config.yaml
activation: "tanh_gelu"
router_score: "softmax"
n_groups: 4
n_head: 3
head_dim: 64
rope_base: 3890.0
grad_clip: 1.0
decay_shape: "linear"
final_lr_fraction: 0.0
train_tokens: 362100000
Below are experts of layer 4 (counted from 0) of a mixture-of-experts language model. Rows are named router (the router's row for the expert), up (a neuron's input weights, with its number) and show model dimensions 0-191. Each number is 128 + 32 x the weight over its row's rms, rounded and kept within 0 to 255. Numbers have three digits each.
Before each expert's rows: "mostly gets" lists some tokens that are sent to it at least half of the time. This comes from a sample of Wikipedia text that the model never trained on.

# expert 18
mostly gets: "Bar", "Tar", "Sim", "Ger", "Gib", "ğ"
router:141100109119153164103149096094107185158193125105120091128076127124167156115160166134163158184119145118117090125184102134144143168115165123086120097119182080075064106138148118104092113117127132139083124132201180123112207048099160074131140185092158118193137124182152125125100126133179129115125140138132143173194089096146128136119153139118148123129151112104162173182141100144112147131140112106121157149107101117163116190101045144145206154131102072108091164126170144132120111102101122149102135127191052133127121103136138120076098090103099192089135106197111094070098105101115086125
up0:134119154093108134143074173140148100114127158128089113217131143122099173071080128131108115114114116114110087166140106106159154109082185105154122101136156140164144154124128165058159181144149182153108177085123132193108218106091134108105136118080149139146083160124177080141135207095128177115068155118058095093134181147135146122139156156147116174127179175091080118064165132111190119104150082149121083131158105147116090179134131194117095142124138111155112131162122067125097097157114155115095105113151117125077132132126179096202138143138087142119143098170146126134124100131084074181

# expert 56
mostly gets: "York ", "California ", "Angeles ", "Detroit ", "Arizona ", "Washington "
router:171114115118126120056136090107172094117137092163122153168100162162152120118151186137158135077139153139119157114134207185107101151131152100089129100142100104139137140148151082139143159184130167104151078226145126124145090130129157105106127150087169143101182179184119180104120125070082145132107098141105140073125144097134107129085120110167161133143120110111187158118134145149124082083093136052131111068032145090172192169123141161120148125058142133120135186163149130091154145083126119103099144091140087146134166160112099145099087081095121139155166087068162134160093176092101114161
up0:163096130135073126109161142083122094172166151168140131116127195090086164101092116095086108115077081152135178131149137061107140147142237213114138126134118099137155134128096141102115174132146129122124130138130178099116169116033101115103129132151086139137095163093133072113171105095127178064086103157184097136168168154083141141148157117138161163129143110152115168146122161089176099143104113152129100164183140144136115129060112181124118146115140124135103143122140087072115103130116114127163115066091174221132143164125066094152092136109149140080094131166119171156125181104116138191

# expert 89
mostly gets: "disclosed ", "Lithu", "Philadelphia ", "BC ", "Utah ", "Arizona "
router:124149153090120141126109120119113116090144114129215090102120178127097166147163156130125156118130152180149152139158147140127167158167126160199097122087130129110155155091155115118117139095136138127128197137159149141200162094147203114063146097106111151134161155176114127109120129105086101102179131142076171095131147072096102175092082072150099138152105069077096171128101142142214163169160068080162099074088098131088095144143179125163100162153098141139130129172140185103102102086116110100099101149118154184103138105159086154053082183080114126159087113128064123158117114119127138100
up0:099178099140156119128119110142095209139127086123159158122066159158052095082135131134160087130139163130137168143130097096103168149177097158139103102142127138100139157122128139107170124132147094114195168168171128089117118098139148105115118104112122105142199131088150080076107140097042197104123128129114122137132113175099132168154151080118050197106150092073129130058136097119125138112165081136079141053136124122118123122135208136089143148116143101089181141136147160135131114154163104113173162083153133075135142091123147162137161122158128052154111138154100129112145107176080108028

# expert 116
mostly gets: "As ", "become ", "comm", "alongside ", "as ", "Source"
router:086133109149087155158148154126095162085098105130103131125132121134165145113162176105123091099143161085161127115173136085076077155076133132079183113163151134155159092138122190131138141131104154112108093082134138142130108111129127090112098154073134072139080107120117125180152137151145078096096102163120127163114063118200130162156097101167193120161121124117117174171156062096092222152126150133153120176153098132127139087152096115124097100102179151061181166094179120104124172129184150138067100181107184087122103156144152086143145134112133156177125211099073091124154160145076146144
up0:092138183161097127174116149161148152136163067151104148153132176116155133162120162160097111083097163098097051150134145070044130101163145131146084082162134172133148125120123144150138110152140145141130121087130071176110137135138168094231065091125168141153133185086151131085097070128120142137133105106125081114169155156121097140094118049160107122105139117137107193119204194079142150125150104111137133108151129165195106114165111146107192124157091175162120107048101144130120101107172167113138057129111149116126092118120178106151086102103142092135099147122136110126160071151129145090

# expert 125
mostly gets: "ular ", "igenous ", "ational ", "become ", "lear ", "renamed "
router:148149129110088098094141133157135128106063148143163072118091136194151172180116097172109128123150165174116140168155188081123146121124153134075118138127159094114089117165144142107119161144085090126133128187096090195141146061142126077105101136133117100152172111134201152123084103097131081097153161109067137141122138129128110131085133090113147138156067178064137145152067139151213119141151092117120130125180112161067131186169097127148137136154060145136179174125159144114171067089108173090124140086152178052110149152130099058112107158107096145112136092105140152106126137102093104078
up0:141142157151100137137092156099085099143058133116088123136125165107103170125152166201097202183105104128154113083144099101167169073102109096098069121129096115150112090122122095141077131088093146164164136132109105081134163124132147157134176148108103106150165175137121124129097101113133124143111129179107096165178102164124091124143152124095064077199102114069109137038185138084149127095096115124159104124191079094148094174115173126094163101182148172066153119115099189135138084149097093106170097111153156174154141069170167123175117141158113153114180145128158104154139111103097161088

# expert 163
mostly gets: "@ ", "Socorro ", "Mario ", "Max ", "Lisa ", "Ivan "
router:172147135150139153076151086187122142130139186146158120177068140160114191102121100082085143083073098144123093157131134166067138098131164068173082112144127103083126142132113106124069099105108167098088115158116141108149149101146149074059109102101144115104145170179102195126057096097170127089153106119150132107094096104085110157082133148161119104177205106129158198090125177142182114127124104082189114097064114150154090117157133138147119172109070105094135166137165109173157124101129125138182152155142106092170153166192150111114097153090112175130131140150161104149087113129116124160
up0:116098143176177137106074112179177141135087105177133154115087110128080107132076111115084139159055134154097062167098123194102147113124064087170142113100160143132137162122103148135136088097099145092123173139126079184183117125160135170114083134098123121079063130117104131115166153145094151128122141188127149139099156152115110121211091068148134150096163129101089165148135144087155166185156185131081134117089148053132108113134152177113111133048153061116120098102119177102123106137146095166205091115115164144163107110180205116099131124144143115151118092123107150114152104173125116128

# expert 64
mostly gets: "kg ", "station ", "returns ", "! ", "mi ", "cm "
router:192145108117140093105149094186106203141111174110094138173109170174152109133117087107167108056133113195081122073146144111122112158132162120119074123114107092114076117134163107135139173165098162127074090164165115183119054151152085097103089161064136186122189144152142131096126174123056128132138129182147148169180128120103083128067114195086149072148119163156126180078103173124188082115166147127185103121095119095130105134133109105143153179103131145116115139154184097164162131117111140136139157113161118101105151147134141103146067140112159183119127076078173160147125130135119143136
up0:048069083096130131140132121105117192139128191174121149104104112125142083057172135189135126210152145156113099138120129161122074155144130122136079123109137196076127148131111087140128113156082153093147163119131118138152172161137153076112104135139123085141140140166091147097104120169164158196083130154113093078154136129124144126145107153075118160112132136101133132120140136183099117126171132151144114091083189113127164132116119164087093125198141113157147049113124122152150148056140171097119161065126108085152147082135172120095053144026132147157186130168150085121166127091148113103

# expert 79
mostly gets: "ell", "Florida", "Chicago", "Van", "Hugh", "Ohio"
router:142120120152155170142072101129115126124067158144040063164147053121091113190108197160146059105086105140171127164129144181198161121142179174162133092114151074103152127126160135117113114070116128086105151202125133076124149155153147096082090113149097147079126180160157088101118087098151137167136149131154117140171107163136089110116156104146197137148122203107116100109089117165127102136137126113143098178131105129156134161128129101129141161177156154196091065105138202154107138136108096124111145127117159139131120132157118124082197088116122129096097182145117142079092066117118102112
up0:096137122141160111164090141156096161108135139102059133109089122155120158139154157107094095120181128118101100177167101140153164144127128105120149093157123045177119143096116146166176117129096136097082141079137123100124124045123086098129135129126149156095109127114105158116139073038127150195131092146132124154126102130112140137136133095080124163134109124067117121137142126183118166110147117135131137125160138168183176169123145063064126138171123111169118148126178151103169121145207047121155094133176169047151141121129129132095113040105172204132180113106067137145106155058111149084

# expert 21
mostly gets: "was ", "been ", "were ", "They ", "took ", "would "
router:110162128136108119147116159114099176162095178179133176109141127143131088095178175145143178114132074163082103143142128094093111207074050149119169167118137139134103119137125100095109188111191081129131132063091071109095099146125141089131139116066161141078161093153146179136163138145170083079093067160156134183116098100107121148107213124170163122159166159119132105127122092116139131128188165180106163123102093117125156134145128085157105098115130134088174164135170062149095153147097149102087137152137158131109076113097135161089121160129136104104141044152117150170199119141102161148
up0:070158134119122139129109080151150114158144155149165059140119133103129125129184238044110116080138149182116159127096122099072177128145142156093112149172137161195111114143106143159117098102114164142122116092161145079151106133149125095159121145155127134033149076130161138088167123140183118108108122145153148125134120145129140094049124101115164072107126146120160128104143100060158119121082150139133139145087131130170093093107109170106118062139150120175174162096207090096085134171159129113102059174091145148143096185109064130160132063109138101164116139164138132134078128108105079127

# expert 191
mostly gets: "Robert ", "Richard ", "William ", "David ", "Christopher ", "John "
router:131045145097108162082187124073109135162145166160176081084128153123150109099116073128182181141165112099160104129090109111132111078113126132096143169140103177112115120120136098069151167161117183169133173126094186155146150219078138090182100159100103099121124155154114169118169080105166097118094103144190082137191087071168096130195133190143124112095130091152188095117087135100097127136135179111163128123103141076089144095137093115104134155078143132154078112165094110095158131114116140141114121168122082134106168121127112125086135159125109135145184169182148161160097130075115119097
up0:070191153101126129102114099134108151151074139138085121060140128107178099086119149134127098101077155095113133112097115146111177071117166125134108183154130187120113172126092097153149165188127130172108091147100096125129124162085128164136095164101129114113089084109163165103144163136086095157123115161116108147156185161156125163149192144130149102111137156180111122128182112120158137138142132111148199099128166142108099063106200121035157141064173146104150172111141125151102129113133104058147127135120146050068176112126173152106074151183084158106119098142127078124190103087131173093

# expert 174
mostly gets: "→ ", "JPN ", "bring ", "@ ", "despite ", "Votes "
router:108147132152182147157099106153125096178121153084151130078130121140154104073093136067145125065149135095078146198107148112159154139125106131165160135161190109112135117131167128164088134098180112137142112180155179090183173117188152178090129052126177111132126111141148155180123121096073098127138095124144123139072138091162129128115144104156139105123066126128174129202083123151114210122140194112104161143118099103093161086200090122129141146076097155090104166082105159127149165086086080120153149171110144152123067165107074154128154114110091100104105179068117123125120148163076113121
up11:114160151169106070143087172167165146185194120071125102122129161143124062086129146136143134158159148171135084142170120080122126144108138137156154048125163072082127085115106171128172097147108114099115101134131092125101152130179146077130108132061116162111135129138199096082129130081121122134130169114082160122135050096115140096129061125155075116113157104117119044110146088103077135133120134161093122170160094131124079102147115140113176104140109161175151142102139158166190105143166114120104134139110115143170145147099156154137088124155126195214122116131132077083156085102169045162

# expert 8
mostly gets: "30 ", "22 ", "27 ", "38 ", "35 ", "seven "
router:091179153073111121163094162129114136095118182174152120084091108136144116129148102197102153132190148125060098139086101064110136108147139102178136091149161163183171106125135171152090170108098096097093168133140157138162080146099136157095106121179142071093149123152139147134171143131083139107127176146090079074075122074090092099103123213076130093173118142116143098142083107088136139178151059111100162091103093156138148152120096180125089162116113160165096167092116136192172119118126127106097142136104136113129126181151116122138067152145080156145116090168184129166118190151108078154
up0:132165139128162159104124109159087107076131146136121150124124122137129151092143153136072122076153097155080115201080119139114084150153138130161099169148166068180141162099136127094151121119130087175159120147142155081126041188166079153155054128127137176111161128189172091108056195146100134113157123137169104152128110168165125141109137113112115095113187129166105140097088105162144083126137128161171088081103090083142184186092121148070192117096142136101154118131129086089086090100111142088145070179100112086132080104105134143159139179141063126105148059134101143135158134138134183117

# expert 31
mostly gets: "KOR ", "born ", "songs ", "BRA ", "founded ", "Jay"
router:136079117130118137124137149211144137141147155097112126181124161091140117078096124150182105124127133048098163143115156133148137106093120133089129149163161092108104161150155117124155186127125138104069060162205205172126107154100150156147113137085177162135146149153089163157126133099135109195110149103152106185161155116044176147109044122143178081081098154124116151167115111130083133133082163130144156089096079092138165075130082081151122169086143136121088185117132121147091169111107128130134152148096124149104147171175132082091125116165111104128151039108158084090107132165111172138
up0:110050182170105159081128140137118084076098135166146130207152143110079211087178123178122070118167131117107139130154097168122146116138105155131105116178104115164139166136152111170186069136120099118121123091125185113068160149107104084089082126121156086176135169158108144117101090127113101146113066050134151119091148133109175137137089078155127100160114133136148128123214146081152113114135127163108119119115070115137170136138194163086153154155120071133167130131107120157137172131152129135160103093094145185166124117118143107122187119173100144090111044174121124096148156074141136174

# expert 20
mostly gets: "JPL ", "finished ", "±% ", "MPC ", "Notes ", "(−"
router:139196103160116138145118080140150082143139100065080141102072118145152149113138149083151098153082163121094130223199113170155131156139150130122135181091128079084114098155153154133110196129162134123147109147145120109176126161149154111104169084150111132163091126148189147173140113108116120076066112116072102179089172128144201174106098089105114145123146165143158063137074169146108129171168112065111126150133124127080127094167133134141101196091145104076144167118147111083110124122155117131160140141158128166118103179100152135127144077098084112164160086140036104136073100133080123108
up0:144123139179143111169132120089182161079174076099097120118100136093103075091103158099123118139145104093153165098125161127153158139093082077150113098116121184090134186079153088101212191107163077187133121093148128136127099122085112086060126142107055119083074166161119136166117112152109121128137097149068118163178153093126194147184134145086118172081203146129157128096106157113130109116121137169159135134137154150164155072132178140075155139106153137137153174190138091159124178181127126119097068119101134111115176160098174171111141096096114159096115112144142141167170082099127122136

# expert 120
mostly gets: "Phylum", "Arthropoda", "DST", "AD", "www", "Species"
router:119126099106158102142187095125109099158089153070180140120117116095146089117119104079085085178093199121209101132142130113178134129125174067105151143126158113097068162104149159105116131130105107111114145174135145155061150165131182096126122095144114093089105148164132158118149121111135121162182139097167146065072164115175117096120128097056130110143102102156158109117139171169075125058119096101120131152165151148112115157123123124144158104178156134148160072140090180139145119099110162107124131102111146197169171164144092132170191124132138129113144201174177140109080114044136059087
up0:126121113173177129117140154132113107111142143102172125142139118119082087072105149108086146187151149074107130104134128049144092129101118091131090103172118173102178187127215147144167160143176172103106144150133134050101112126107114119119089103146176126113117114117155173101144136123105130100128155035108099103115119116145146140151117126150068086089143124053215152097158167095164149095130155192135060121125173163057137135120113115089114124115062127101117162148137145108148086178073164184130144140100103148134149182138132108201211088145124136098153125110127154147189129124121128095

# expert 58
mostly gets: "power ", "late ", "special ", "health ", "station ", "standard "
router:116188159071152135142132160143096088109161121126072148131136082181113142151148105168110050158123117159154092143141079123063093148125124130216097058135094128207150118117122181122117126127099101125124150142109148171174141129146141095113112103110130161099159089131109120121162158101115116093148140115100114095097127106159067170100144076137166069167089163108139172143103141111202126164122104101145098169108082088188133082109177131160135144119093136112129171130174152156099017124164106101125116140041142133121154152172095134123140103160113120085109109061148182181145174153123098148
up0:131164075116126098134085128124092140124079171116172122072160138141157100097080113106105159185211065124173135143101139158118110141172097134162158159086109150088146147116121155069138181126102187060138132123129100117113095110120118124127062172174181132103103088106177107111115128117117093152181118157122135078173138104132145142088139079111119140115080089165146138084122193091161115159086152110150150128150057105135061148155146150168217137151176138167143073118096166129117079151063081123151111142164086140117122150120096163134145118149131055150144110092067164117165105072140116130

# expert 87
mostly gets: "----", "goals", "play", "research", "round", "Reception"
router:069101128110078174090128163158141174083185110086124117123150071067055099116074122143151173151094178130129131130152172129064114198192111147150110093091140086121183079137145119115138102093159125087094130120146118066153148073095117101135184107169141111139123151138171125133113155110081169108117155146089170168100142139151134170175104106128110154131138121150088115134162081095110107093102063137091151115155111140165137159114168103160145147161160117122157068104126129053154167109131149181147163147145126195068109058137102162115176125151136124174097125159066110194104121156148169137
up0:113079160132088132097106090123108174108127135130161110106120174123101094103121149113109106109089125199082123124133133101099129167147122163136147123174145121101191090112108159182161105127138085088160068140110119105100135090078121125201112130114157128123165161117138182098114165095090159143140125177138135158152126123101130090203107082121121189150181105073109172113126084089093220126152089117151079077163121099126073131155175173110211123178135154171134097161129111101125081063169181121166113140088064160147157064150131129109093179165141136146102127147148081165139064103119123119

# expert 121
mostly gets: "In ", "On ", "As ", "alongside ", "Starring", "within "
router:098184099128168142193090075118150128132135074087151146092123092168128160156173215085143155097106117098104160146143143089094146154189077120090147167098160163128131156157116159171110108164138116158135111175070132145180102179104058084094140123064137159131118048106203122136108140148099142106171145126107105093102197146181142084149093096170121124128175109122158116194095169120106182159150111125142144110148120132105091159208138116096117114148088082195108141155137147122077130106129150169124139109099136133106133154066115143133133130146089124157123171098099082114098087095105090176
up0:181116126095111076054132153132123184151117126120175159051137166087080135101089137085175106085135071178143093143174143093108065075114135145097176127110152143117076158145161093136169121086142134130162068123140137160084178170155142069132158085146132161186147065149168103138166147134115189171166137140081108127167101162118060090167112152094061102146167089084157074162126101111144160163104134133147133129140131153206123131117125141120149138074148128117121153164119162127126123180124126130123096142094120122137180126049132105157143162121156157182126117177084069176118121125124137112

# expert 115
mostly gets: "ić ", "kins ", "ović ", "erson ", "Jones ", "berg "
router:118113171161135068122120098173104166130158165129135145145099142143159104140187097148184151170103045191113141121120162158132066119096152102111104173134162157094091112126121092182159167181089183104136088127133145120149112118100178103115105168116158111111170131136100153097124079115174181142162102228113113116155096132082121128090175178129090075084184116125147151098160138151087104131151149121167109116081151054186119131134092113181174147113095170094103080129137133119117086105130160090064166071130086110150105104079116165132104163104136103124212094125147140139099108125093138158
up0:148138163132094178141137162127120103072176129140065104070090144118153093166121097093183120145186133126156132144162091116115131104116077110112168138121118189117105180089168128140172105134150117147244106163125114131132174111101172133105189124122165074168130101147141090122107079118144097157131159067112133120121121150132103065144174179180094102105088115140106166127163109131147148107129124105187120059204133106075137162131086088076099133164133147054171070096150113133141118152138159103094126087131146075148152106093064113152110130178135083112136125117159072130098182109146122171

# expert 127
mostly gets: "of ", "Of ", "Among ", "within ", "With ", "for "
router:095084112120119076174140205139177097178151110142147148101145127150136166109089104145109128064161138085162116162130110120162171152143129136162163139140150145156115137090137192124126149144126077131148153091155139127177179172170208140157089146169057198126144112126123075171131105152119113106144128105168099108076138081111153159129180093109082091123099098098096118094121104088160150154121096209163160129110124163155121080146152126116111115043085135095084178140109095092065124104122107094127153130075155146108076160146121072146151147161097072162073122106148099154184081149101118083
up0:141112121121141056094134113150101083143147164131192169135166137124119098119129066151134118088079062149129140137147154131111108143133121156113082088089107212162161120112093065100169165196153087128155148099149124149150147118107114089099049151118142091089114126156076187085123097159107086131077060163109108139125128197128180105149141129117157128045064165143137152119121150079129087176145152117110098124110161095121152139174128131133146127083151129149145148121103166146130184164105131106105152134150170147159091139103146149100165095124204103179130104114212136162068113123109054161

# expert 3
mostly gets: "MPC ", "certi", "Ern", "History", "Philli", "mag"
router:096128162121162133089088181125105151157165123110066160062103109166123089112181177097126113201156184114200136158102062153134154127102148130135170177106119126151138115122093103165131119102088086149089163052111140149181169085086175134134148151093140151109037121155184092134160175136115129140122140112128126102127144135096097168172097143074127107168128094138153099137073062117117170153157150130089140177180112148128156124104155109097148128165151055147172108079148199119092146124103115169177150116155168173115080125106138151158157099111092153087070110149085120089149095120130114133
up0:118143124104126183093115123130126085150159136132110123098103172068114077206083183055111119162136076135152112163092074113192132118111128117129136086141161170088118161140126188084112072178128191149137144142106113142069099157126131152196153099089157175170076125125193081129144185069123127138140092093109120146122105141144147126134103122124153184175076119110103134080182101133150103127205127145119143122121107101139132096098153108096134113157186083131168165108122133169101120119114146114101108099130105123068157108134128148171086133165025119059174117054125130112134164099115121140

# expert 180
mostly gets: "José ", "Jean ", "(/", "Tr", "Suz", "Charles "
router:185102118129110135090160091077123115116106099102147097156074184121172160131074067090126125123145106081150142158169099120170119111151150131092105170171129112097122106147164105106126177100114160057070182111114175123145146160098126088114142148139063198066123186169091143124185088109112080142112112117088146147191127127080185160095108144140146127114121106153186094124098151133129179176151177150142096135140115102119124121208075101155166163119112097161092122160100101134150137159105079152087121115186097178156126155138084125099108159092109126153124084196076113085107078141120113078
up0:125078133110159094141103146061097157135146146139139048101140190077160179130065087115140111121107157133149121181059074084137111130155148110166153142151129168095114153117097148147157113143148149147108180111210146127124156122092076185177150147139111144120107155126118157056107176108123109182125130108102081129132192187145110110175180123112133168073103113164090134144149199083085089160101102122107099136129131157121131150127142183139135100157096096122103164107136123144182125127171117070103107168138126117129099061128057157131124079107121117128091098145123091136124082127209099049

# expert 59
mostly gets: "present", "real", "ently", "deploy", "document", "restor"
router:121108141141153162156104133145104148113116130120080190095162092131163156156131142130149151117143144122110152163122104142131121144105083063147101147108123133123092111114144192183148170214150110069134134075159118081093166090141106172122160060120156173115145128101084123088060120126205140113127075127147172053130188111174079116169141087156049194121091195147138062133112144125131132127121094108097126163170135109109168130087144145140144148142105109159109124131167158148087078115102120057107122164132163113104122118061130202104175138171145101132069116120131191170153162091132148113
up0:163111154123105101166150129139122126127073126095134135102075099154141105147128148113139110120136026103205150130140111096143117171137062118144141153148135145106139146150100165058115120144131159093165138157109166106124111103168153141039103163089102116113092148095102152112169100106157100143123132082111133082177105169097075153190125169100107125151129108069125127081118120152173153080196139153076127186116143117118110172208190168121140050132157106153166112165144111122083123105101122115111058176160157127151164166107071154059140106117151082162139093123117188156132124169082087121

# expert 53
mostly gets: "real", "cour", "ently", "civil", "contest", "respon"
router:097137138130114105128137143121098097112106166118076143143132040175132128128120129168081141158151138138131160137150118161145131115184132119133115073114216175154144149116154156136134125122126142148097117126154089129087119137173128214082138141159167118172126152046125062144112175098123112095127117066164192133175136127111101052163128090168106096111108127187108142139132096154112164169190123111132143131161091125165135141109186160154124084178070174071122118092074160089134120120119122116091134199108159090110125112090076124164083129152089101187103147057169143058113112193113135115
up0:026095113132155111122129095156085169084200122080097163123141133164091185090112147183093126164152129109146132130107187085139142134130162104127161083115096217192073074124092104164116158171154103128126164180138141131142109091153126241139101111118131134115108168139104084154095139160156190084139089122078127178134158120082088117150092091119125113106196082092143180134096137085105144150102126113170150137119157158172125096109164165132123079185073120152160105138070142151081126138190112144114102113099146103138104118128131092156119115101131130106155174147149081112130136154150158115

# expert 12
mostly gets: "M", "Mr", "J", "Eli", "Ahm", "Tar"
router:127044119120124147075114191171079153139192178148177146148128120173121103129104113127158168129143154131106139137117125131129172113136104095100142136157138124114085116135143185093113200104115091071097120132131106147160137185128102132161177104113087111153138137149143110153181148115142133104105147129188073173161083122078143130146135098081193074128182115155082111109155124078105104146132079145116138190078130082129156059138038086125125136139177109177099127081142066082134092093145118113128128161175161171130148142171156093128199105164076080093174160163161177101110119107115113115
up0:122139098120116159105162141163116107115109181165144116095104148118118195092148111176062098134149114165062099097197139209100222128132078152076157088129136169094178179139085103119178181124155125176097110094169085104101109148123151119121121122127087113086141113110077103101130185081129103135185122157098164095063117159102116080152151121153140131102136093159127154151138138144126113154141137058117098165142103114179123153190152182147119093104158143099154085118132190085133068105175100134109093131143140100105131142066071150079137097156154124134094109090101157137091141068092107113

# expert 60
mostly gets: "′", "present", "ently", "deploy", "statistics", "education"
router:103080092129108133107117115138106088119109158116081152064174094091145080064141150088155107136149170107158114145120127162138124075127138141093117153087107097100172135150140174109135167233192116135156153144134105093167092141178165138095124079176175139168145118152067065149132165098137117148098116080105149152096144116159119164214160096180118168162103174151141143122127119082087153154158084108109135141134081173134134069080159133148153144127155144109181102134169180051131111099111143143141166106104097058089129093087109130126126086099112113190102102108122170189134110148120183150
up0:088160105107152095147091184099148099183120097174128127158174137111096087148112121144175176122145124137132180124121166078134170148144141141134121124097142059127153119097126164145165136142128162059165087117194121078128132108108103174130121172133146120156113072102124103103112130118095141083092180093154133109146141104145163121120136109152091118140202116132081132142126120081096154166096138184133127098091111121134086092070193179092146108122118162105132082135123112158125217060148144130160125043175087063135113116186132170185091195136121138132127091102067091144086178170174147162

# expert 13
mostly gets: "/ ", "KOR ", "footballer", "disambiguation", "She ", "goals "
router:089055117139181113139153133175167129062163118105194153096140153121139080133174180112123149187147095058123181089168177081140117204101116106054148111146115071088175115132157110103105156090130133139148120090148167111137046119170126127131165066104113187158130135122116132085115153085047123168139087119151180105136120095083158156134146122138107181113143140136113121149124101128137118067134172152175115118133083161152175114128110122122116167124213137105105164091143084104185137126103162135139174090170095120114104151168107152104175139121117138138142145084170149134106071153127171162
up0:083141111122092107100084058135096122096154102162155109115152154105091178115094144166127072145146056106160145088120130143112120170160130091093130066124149176123174119098120144099131111106137149140098132094182135091077130105180158162108090149117122139136135137115145080110123137054117105163120173121035171132171121149077106179146179118074087160113108152125106158104172097106145206080101111169166168103099184131142140146109148221098099177113169101132159135065154121074146153179102129156129091106154100108105191098133148174141122056172149121131136107110109125114108122086112177141

# expert 17
mostly gets: "Bar", "Cor", "Dar", "Tar", "Ern", "bar"
router:143042151187166136090153141156059117094086093181087106153109072153158113124189101156153115203111107160167129129131140170138196122130153135163166139139110160193087137136106079212119072079119163129128095059092110181136111161135111159113090200184152106091111146119084139146177165127118103122142131192146081136150159095157107144182119169157114126160129096154097138132104109162117085147085094134103143150104147128158100115173072137092091101110171132125118159158108124093119127113089148136105111149075151166146086087077127107125095168124110120149062087148129138159083118123096166156
up0:121166117187091148111125162126086121092122123137179099208044088132200103143183164099137119114081132074060133139192102089099072094191105126157061177114089135107135125082137184134179108168153084123153105147116187132123141142120102086172080139134165127141131114122162164066085109126138083100180117135164139163182120150159060113136119215155175093173151115112129118127150130135161085132132131159135136143132121106142099113139172142129146147100138159110078152116100170129116118107078092159187054133139137104176123089156167147113173123188102109126101146107149123122176102136119124117

# expert 15
mostly gets: "/", "–", "reti", "fact ", "/ ", "presidential "
router:099160124096149181094126094110161123153181096159164177193112108153149130173140158142079141100105124088125210152174153129174190092096122109111112126086112078124160223129123090097098133107171151075151140153126108102164110110159142116092158134120099144130111155135113177113114113107159119169057144101138143142115167096149172129108172113183138126122093188107067148083199159162138089122097143108165125134149089158155135135116112085088096077180059158116093166125078155128086116099100126146139136123162137135087165198135092081094176139104078097100083147101144056116107131132111107079
up5:077155115089122104094143097131155100091166118240169124159063058107135113100182136131113167136155093178122098137106166101127150086035131170124174096154117120095161182102117133130167122115114101132132174144091091118142085106099160126143095078134106181115069122124147122129117169109156130160040143125128160103124084152066070076154134130111148154087117105135159119116139147113090145086118117156163115132188199128153111104133070114089152106138113168143080077125035160128129125165121135200146111154111137093121150160154044126148137151124162125122171168160101133131126120160154136135

# expert 26
mostly gets: "were ", "was ", "been ", "would ", "came ", "took "
router:036135114083112140203092135135121152151152088141162108093190114140140130171152161169093085073117167112160141119162079052115119158192135097107151142183184177143094097158133123176113110117142124169157132093106093134071111128148069131160075092078124155110128113149189086171135160162193111093130083093166142177107093090151129148121159114084125104134144133148093086174102158125109128136153133081132158119183103185147074101116145116146117094084170105127166129150174103126108144119134140115113061135128173158168051140127145089131130138166117084114106194149111132162152070160104104146
up0:094198135161130146145100121097120105133121137144101130080129180106139119113119155215106142165157081107121104092134132135137073192138186122162127154103130162144109103102081121142131126106105111100148112151114131218124124126142096119197153137145113105123121127101124108196069129116116157062136120169155121176147151145108186138166109081071117122139098172136141118122168166153155155128065186178084119087128172163125107095115173108100109128120079097107153119140211168176121104189067202087142153133145157110106123102113122178111078178156119121151145139142171096068123089113090063062

# expert 106
mostly gets: "== ", "==== ", "Clade", "Secretary ", "Height", "Chairman "
router:135108132199137140087100085127116170141115108098111127118153172125167084121104180124149135162147153111138087079148138150132172167075090116122152153099080079161087114165140092120133158096147141136121109166089071186126079172160141160072137142139140134083153131184086147129159190081075136184096163108087138141129159086137138130109184127113159177095155171205184091121113094114137142058104212170090079126159146087127181100135105078137170166127158162073144133129144161145115157097103122147085145131120075115091088158088134119176098189137159126140097090071140119131117119122085163162
up0:111137136069151185130141134143148155098068150095117156183179181142154142066158126100101142115131057169103076165100168129116091123121112188181151174129179177104085194119115131105171061096057175136196114166084146146108076127113145135124117126110169175133118125045153135162096103160150139084127114117096097157151143111174133131137145118132062153150083159078184115132104146130111165117097149154133098101183118156102144136170162099159188085103115165165116119091178121103093113149156139156069101160117147157168140146136079127146054108108130079131179118107128140123181136147125125145

# expert 130
mostly gets: "\". ", ".\" ", "). ", "=== ", "Binomial ", "Synonyms"
router:151109138083169174198119156074125105102117107085136128134141180135163101107067104163076159088088108084065137114149176140105109080100133104114101190185189063116168133158115076167110096075114118157093171186132130144117083134120182145144118169102149142117130184156107162131142080139071133081100115128071101143107092131195126145106106070079110088125122186174118107168119057135133108080149133162150163155142099124136126123103065169156121131101153142117154144129141129205175102110131127150088151171148148084101140171136053163080117161137097135118137150124130173130079125137104098144
up0:185108161150177117110138109141111109168103117137145118108188106109154147140106113116097144093122092105153086112090118100139115130064103143154125155127134205105177106093094136152134107105098176075124159090146109136171105105183126139123121136153142174145159093110178139099132159117140142093151103117153150103118143111123090154157179211105121151125110078195135114113157134102143105166228109115122119090127116171092148123160153088122062029079085119101134045104134138097129099143126131113113072108103155005133115155116116179135074119156159121133177194153148170170115139179145122154

# expert 34
mostly gets: "disambiguation", "film", "Billboard", "Japanese", "J", "M"
router:162116092167094167133166071136125132125094103099171097126112125115156092110087121106132130065125136075168133166158131151153157096161091128074162109129128073150135132149132137072126088105122072173135169146072183109118191125154111149165148063125098112209113146147123122164168061150068081188142134107161164081078101086182131093184070112106103160188115140158168057165096114139074098159126141116105116153138112171105131098161114097193157163163177124136107139174089134159156157079115121134152110143085120163156101142138071133106173170119132158127095129170155124103076143148141093106
up0:141120084113117132110103061113165134126062124125164133197086111068086080097122129083134080118133126094101092130110122084081120095132087136135180134117146100137125145119084107132150161104092111163177102195164136143089117123078118145138148158163091059128107178125163120169174098138138172138133116133127125080074129143151064115077093135154143099104199098152137071112125185126144176139138157133128141074177137158107109071064163155179105115127148150192130127194089133138175180171102151109113112133073126106157112113161109127137191145138183138158166128201149138106134118145185055147